Weights of a small mixture-of-experts language model, trained from scratch on English Wikipedia: vocabulary 10298.
Below are experts of layer 4 (counted from 0) of a mixture-of-experts language model. Rows are named router (the router's row for the expert), gate (a neuron's input weights, with its number), up (a neuron's input weights, with its number), down (a neuron's output weights, with its number) and show model dimensions 0-159. Each number is 128 + 32 x the weight over its row's rms, rounded and kept within 0 to 255. Numbers have three digits each.
Before each expert's rows: a language model's description of what the expert responds to; "comes after" lists some tokens at least twice as common just before its tokens as in all text. This comes from a sample of Wikipedia text that the model never trained on. Tokens count by the router's weight.

# expert 37
It responds to: Sentence-ending boundaries
comes after: ".", "==", "===", "s", "ed", ")."
router:139084126149194097136155143161102097123150077032131160129091136080138129118157100115119109106168106146162094186097077134146126136153161098160059063079188134125137146142139160082132080105134112143103202171099170169123152135174115190067120140142136178077187143171157144153099082153111117120069122100128144170105143135139142136118093126134148167177149135105088125157142117139101156154217110151108158118064089139111135141117143135137119100071121124155189070115118120148120193119105152
gate0:170145221141094121107134094148139066105090117122177147140143153104139100123138160161109120110139117152136217125114172083099153137136237137183069104138102149118066117095167106120097112110090178136096129154103159103139156112121157145100110124156083078094119187156130136109107117163087151144082123114194106147167130118106102117087079113127140162152115166069103103160126140154142132172153112154193121133086099106172171129188103080123119113145108137120185088182094064127099095156140085
up0:190117179120097111155131081158162122149119150130123123109090124117158131152156181123071114134090065140187145124079139135162122145126083123159157100088144163113127162165112121076153079161130114128100111109142174133107078131127115097056144099150091171155143197130075132120143157043128160138100166113143094155121145134093149156132102072077125175166126150082146110150160093150091131114220093145131133097094084107200158115144065176170131113140091100164129133135102031114139095102138086
down0:107145066124118177074132130076120154110065083129116133134173125109183092136134008115153071117146153175144101081137088123081135137093117123159175127144173104141174090152114152133150159141126108139124157102153121146129136089103094141144151074112159160156110058149159058136098125082148130130136158155089128150170109111141095131171141156089083069107198137158141171104121129090192115151066164115181117173131186162102119144092150091124153129151155167105061118149168163112145134150159152

# expert 12
It responds to: Definite article in prose
comes after: "in ", ". ", "of ", ", ", "on ", "to "
router:091123116139144144128162141106116139074161078098142128112146109105134142129120114121115106039152109147157114151140119118077133132083154081136131119142158122101180116149148149161133158087120120131159108135178127191142145153191104124082196148131121156092171154159109092119101149159143141178124116141127122138203186122211212146098149147198126159127169114052112153151085100103145146121199142109114167124072113157128112120178188138112168160220165157125165135144188146102133163086084131
gate0:159185131120191107132085184091198164177105109186113093123129149150157202106160096125063160179118152096122091134107146148155119079077097104096108138152112141079098159143134151158114116076110154144152103164132120114156172139137088192089143160097082083084182131162119133149128142123124085118116124208070128173154112151148116083101188089119148087106123129105137123152144110195126081083114096202149133169137177117132124128116140119150141156123113094129069101137154169143097186120161082
up0:135146132142213141110087126112202153155140118205088088128146152160125183098135105133064136159104144142112107144112122104146139080082084144096119184144089154090110152149157140186103138090117126137147120177184111089108139132189077160126132171075082104086176142148097098136108164131141113123135107175072120145162095133109108092099175115130106081092103110076140146133157069185128125117126116199131122190167178101121143128092177099176137145092137090129075126112123188131122173099177085
down0:098152152137108166153146165136119175087145156095142099111120147092146134147113087216131126099169158129156058125114110106124151176129156080169146115163139137079139122115197136129179171129119112068185122062177101079150068065089145145095129136139125057160137155155082122145148177146132146141170178174098109176114149133150085121106085125141152188107122156110089135169154123160072112104173094123102111081090109183080115079124112173162132102095157129147120155057134119096115108109071145

# expert 56
It responds to: Section and table closers
comes after: "\n", "|---|---|---|---", ": ", "Scientific ", "(", "mi"
router:102191158100065208095134094090123089166064179114121135135134131134124171166135194121119117103133139109103105153166086090088127160100116060140160108087121159153127131125136114118161119150129072147113124134091098163095176148128123121159078155160160190131155159137108191171131159129096102108111143117142080095049111086144162162097067106130140130143110128128141088099136133114135174112173137155143132128141127187083168143085164081124051093151128097056110084204147151170122172096129112
gate0:127142140159150120163098111123142105108136178047125111161102135173078035114140081048113130159149145140139120150124135067100157181122103090084141123114118119156105080174095140119145148128122185187140110107083135116108074074120141135160084182168138173150088120112102158094126129125139118131082100094100112169079112105177112138095147090144197099132162145116171120139086157089083189128118135052141150086177112177134117113114142186124163126161096159127113144174176177165127073167111116
up0:169140118111045126101108135158145149179153140172118142108072115132154168111099144173119173101081137061144080123140084160132111088106152200183138133110147126045076178078158114175179114121123139126108130125154114134123131148138071162094160031100112082144136097105160091137120109129128131144204092134156150097163120140098097082172141168106113125124126130168109141114140073105178069103136128159129106150120138084058148157115140145129128148095106128160193136093116082130108184109092064
down0:119151142146108089140133118103125177134179149148143147185132167143113091155078168089115136142098099124160148059106132159152162142143143159124092206145155142096161119175176184085065115132128140173145103146174119146145154145128163126100097086148147138185124138181083109111199128082118152149133130147099137035138123088125102174129129149113063105172067130074101157109109139045136121144208130124099119060175113170130097159119131096189094130134120083128125127149115175112096110124121065

# expert 19
It responds to: Multi-digit number parts
comes after: "| ", ": ", ",", "(", "$", "-"
router:057175094167116149168133155095094084080173130108178106097104165124119070198121129095113081120097097152108106142114106080073187173139116116070188107118125132121105156102150098125182092152167097080187123085179116094099177173168106160147081138177146162126160125161101122154157145141106150121095111109144096098124169129094121122107115124136140109179152093103092170162178173151102120153120158098060119143151150112133064119135149112101094166143061128131121108130135170150112108131216080
gate4:091130091111087115204124138101084103185107082070105177121137135105109125184073136095136120094159162117116220232128102136113121127133086134173092048133109140134146102160163173111120133163141146129127094096149160173124187159100123191134056143184094119109150167095152134078113129164140140131089128165102101112138105133104170095159116170156088125068072105101183132086099141131112100140118126117186182099112100113127151110126142102139075154140146089103160127099088171095119151134143130
up4:141160136127195121150098135072149158102143127162159154134152116100144123064118106086102154168086148131135194147168180119115121107056132103150143107096115089099070127179101167148122108136138172131123081130136088120033162090140125149119122142105155094147152120104133100123174162217121170138113139121151144178134178173115175107113123072106155164163126127131128087118167129140192085143111172132143171043053060179128130171154150102055129116114083134153167144114118118111126154141093105
down4:142135106176161091142109103110134100159121094124125116149122138126153093170104107145110113082154170092126085160202059143121103222111065151154078120100105082149119098169124150111132072145144133143139109071091142155116143080149136081084152187214094074106123132140107117094135110205103100171157102126087126092124090093145118101103101132136061084112161171130133135082108123126122111171061120136191159106110097150177179095082152150137129178094135131195103178133142126155142128156136102

# expert 22
It responds to: Numeric punctuation
comes after: "0", "1", "No", "2", "3", "4"
router:142139054136120134146147151133126079082158103121137118087081082081137137170139119144149082210088161149173142147157119112144123190126116106120145119087175125145115126129210125166102103128090105126158148156113141158107166093154152135143091117162122187131143234132108181144120118140109152148125071040127095096129116075101144113162104173109167170137194116131130148158091189144095121155154125118117123168066100185143086118105167154153151065062141148133137074126151143180129102121090120
gate0:135095103076151123117163183145113173101122131106110151092135146151155127090153145164130155131137135118065080096159150106078169116139146160230150100135120100108138160104155105077111129100134095156166126081135057146088156101171149183128121116139099131196140130097153173160134189156099097131123112164166131143078082050128178130119124113143123136150105097126081119113138147096164114132097182137136113107091113132112097142165155127148247124092108109150180136196205135098124149064102114
up0:139126088130157118099135170151097158130144108117088090102134132132095127090182183137135122136091123124101108152098145109073153113140131138155141099094144138102110115095165143083129093080139100147165060089151089179082101129157096132180154098133078089184143179150152093091099115125154085121126134175160151144056117105154145137136056062153131081109106116125090184093114120120119074101138169147131065099087092156120117124087166135163249124150123190153188133122077163131123166071113121
down0:145116153133121126074104141100040187130144109150149162155150149134146153142153069158143151098111135136105153146092090065120139134123130187101154173064117124106112077159129082122118109209089090113135072159164092112091126106137114127121114160097109044096121116081225126121093177122105122078121178083137102095124100154118121152152069155131064082152141122187158106153177126113168142150148127100204088098121146167151150105096115152091127156101102127141146114174136149126120144173135200

# expert 1
It responds to: Year and number digits
comes after: "201", "200", "| ", "202", "; ", "199"
router:127204155113104123144176140132106041146128142106136138115136119092116110140087172175147094117149144144124081136125142101100187141152064141100140152074119168139078132133165105093199118142140103119167200073130097143096119105131098137154118183138106171117160168189164136110144182143112185104057102084132105141161103105060123141086073149204112105170131102091095187182133163151125134153098177134123143146109130144144105112179153132117093137135072132163146097105083125130116102101175058
gate0:064126178140106164064139152145164103111156064173136143103088111112099140187103120137142133154069122095177163186089139169104110153117135089140145136127147146101074108117113116143131108083173092158160075105154131149178145109061122087128147058156179171073134173133183088173136166088094130067141136153166114137135124144120122140103134104141145112161090152110101176091177120146148119122135151108094070156110114111156159153068146214099173139146111112126086045089111117070119104131131104
up0:163142069074145092188127090116100155131093166090114086156183144146176105093145152113090114092193119140097096070145095062176147108146115162136149115112121103153179151145118141114091153147104162108085175129119123122086126145173124173108098186117098045168109052123078134125142080137152120184121115133113134125142099099155131122138124107104100167123162124121172087130032132110090125120126123143116170101135145134107081103169105059151088089131140128115131233184149122183142156139137141
down0:130135126076133131118107147101115157106148069094138145159119125108115104121169077176085159106104121087073164137171094171070125090173129116169137114076146082136133098186168136108117136106106146093136120109106132175036150095079122152114127134150140181151111090133151157117179192137117188161065127126088089165123105120095140120105117096130103098077124106145192156126099099130080157128108044154137144165167081121109137137173172129171078118112182141143061156139133190101069101122180114

# expert 43
It responds to: Clause boundary commas
comes after: ".", "==", "===", "Country", "5", "4"
router:119118112174130063150147130098138105107078072072095173154095111107102095141122143114104041103171123116124140163106085135147141154137130125189090113135145167114154113167167089125124096114104161146096162199101170142072123161170127167127114162111125180113178140152101154162142127125074126084116118086192107144084112115091105144144133158156084154108177099055138126193140172126136140115139167176107170085065110170065167143165101173138153114156096093182153073139145112158072169119132121
gate1:057123138153176146150123091103135186108067071129191118114119107121059112120124101099153110118170046182107153101100099168134102093099128121132166138105076145083091161123105139110102103122131098148112146182190138147090133140142098098117159138166141063115117091097149152113136114102129124132130100143133083105148129123056186138155130122082117136159141103128111107127142131126138103171138111117136188127167085175108181168159218106116059129137165111140171152160182131153146223155173076
up1:112093161118087137174127098059146127096083166121150129120140095090105070174147149067129146120118096206125151109114178151184123072057145163107157138091116138165112092157149103158100125081132112147161167152169133160063178120142134097096149169181162123156135078122146170127128155127133130105065119145137106118190157137040177086139134150139127106134105126083083165102183100143183146132160141142188131093141117088085088194138138121122084148116167107088169111119112077151119164090111116
down1:131146147068189067174109139146130080104054129093149159147133163103151101116093007132164089172115125096114155144059107154099173152118159128113170087124139109108178098111190127162186111105112148104074111091144081146115147119168142121135147040105141132117109087106132158102085140121095105104149109141162190174136139081112142154123106150144141088140110136129125123079081166123092142144185145121145110117144197191104093084113137120137205125129115145148111138125142140137133152197146090

# expert 54
It responds to: Numbers in scores and stats
comes after: "–", "-", "; ", "| ", "All", "."
router:134129094101138106160187130125134134072113206050171136118092147120144116191084143185083113190096122094156143194113080108095128157118113150131127126138106138094117110125104069154117137122094084088134164117128150128134159122164133193137083191151209139112157123182109139159130078149127146105132052107142088133114184104152143164080099144150131108121162108101097148117137137115181145133095204155044082150093183154135150120146129119113079086128123116084130151153166174138099098125154073
gate17:116141089116115147130137145079117136090155137075104165124122091127150143113055129158119173138159122099113122148185160031116138121135074128146114126192130106126090144066091119134151153142127139121148117143103108137102197131106109158179099170149164054148142210136117089132125077132165139122173140118113146102201117184092138149065154114166138184119091160129112127199055103101106120121158112203102076110178133152128154151115084124168183076114168136099135112103122110125148169167098161
up17:151120120098174091119090101104134081104151096090144076117117080154100109135106042164105123116139144103118104151155090135138172149110098056100107138129146111147136128107112127151153116098146192134128130165114134155141164159106195150117110150129135053129104159146138129109195161116105168123063158120154134115156121165121135054047134136147123184135122122121177145140145117132094051137158090124135139138169164198190174185189095125215100110158131144174141132127090077133160155132152058
down17:098166106167179136200161099160189144134131107106132151148124155167140104127132149092179147143130103150104153076111138144136089164127117105105136070136187139115181093121142112172147048077115111068081165112091154033088150154126161077168163125128130134126182106129077197128180116104070105144168166117093101162101133150098120107151126087127120217161129131128134164149154128138104131193120100163107080137160143191169161105176136131117129137130178102131202131122139122110084124126098145

# expert 47
It responds to: Lowercase word-start pieces
comes after: "the ", "of ", "and ", "a ", ": ", "The "
router:043129095137171141135064118133099150120105149149101113130131119142137097098152116097119107099071092152086092152197109160095090102096106133195071117120183105178127127132122095152086132165160112162091109071171116167109161143148164185133094086172110143160105134128128126142164164129118128105125093099125108088149075121123092170116111159155140151116169112148116128168127129115103092144117113126125163199166114201107133106046158111181137191178062167109141097163174162102113203082160147
gate1:136134169110127161089121083121164106198116152145097052118105170068121132169148133146089142114185102094102172114143099122111150112174123150053122103116153143099126126054160101098130115170136097095075069117157153160100127119116147134114101085054107128100121134131118169140129070091143147156086124093187123115145101146163100141116139153122080130096135117127130144157103098176105167069122143101095208113136182084088124111121119107103143189112148127203097167198160141130135182146213130
up1:105166165112120164089113085131114175151113186184097114158132157089158141115145142127117147165174105077092212095079092127136171111181127106087098129139152120146121092102099145163141049137140110091121142107155161150091143150124107183119134137048109169122134121123115158114118137108151078143078085125187164099102117197156077119110180180091088175124103143125187097208078115134131097145103157126113176147171164105114114144122158137133140200097153118099085138144176196100132112111120095
down1:163088127102051135110174132085155200093155153164104152092141148171105089124139158070152148131138111144062128100121163160155194089119091137158140166062079152073141118147171119155162120121130122155144108143131177153122156132083126104165163130146153171061159172141100141172098070099088063146103162145124096110146118102154085145204119168147159092178147120131099189164168113125154135111082124130104162143155086125152121157180134147099221108159120113096114145126166127151157155100106099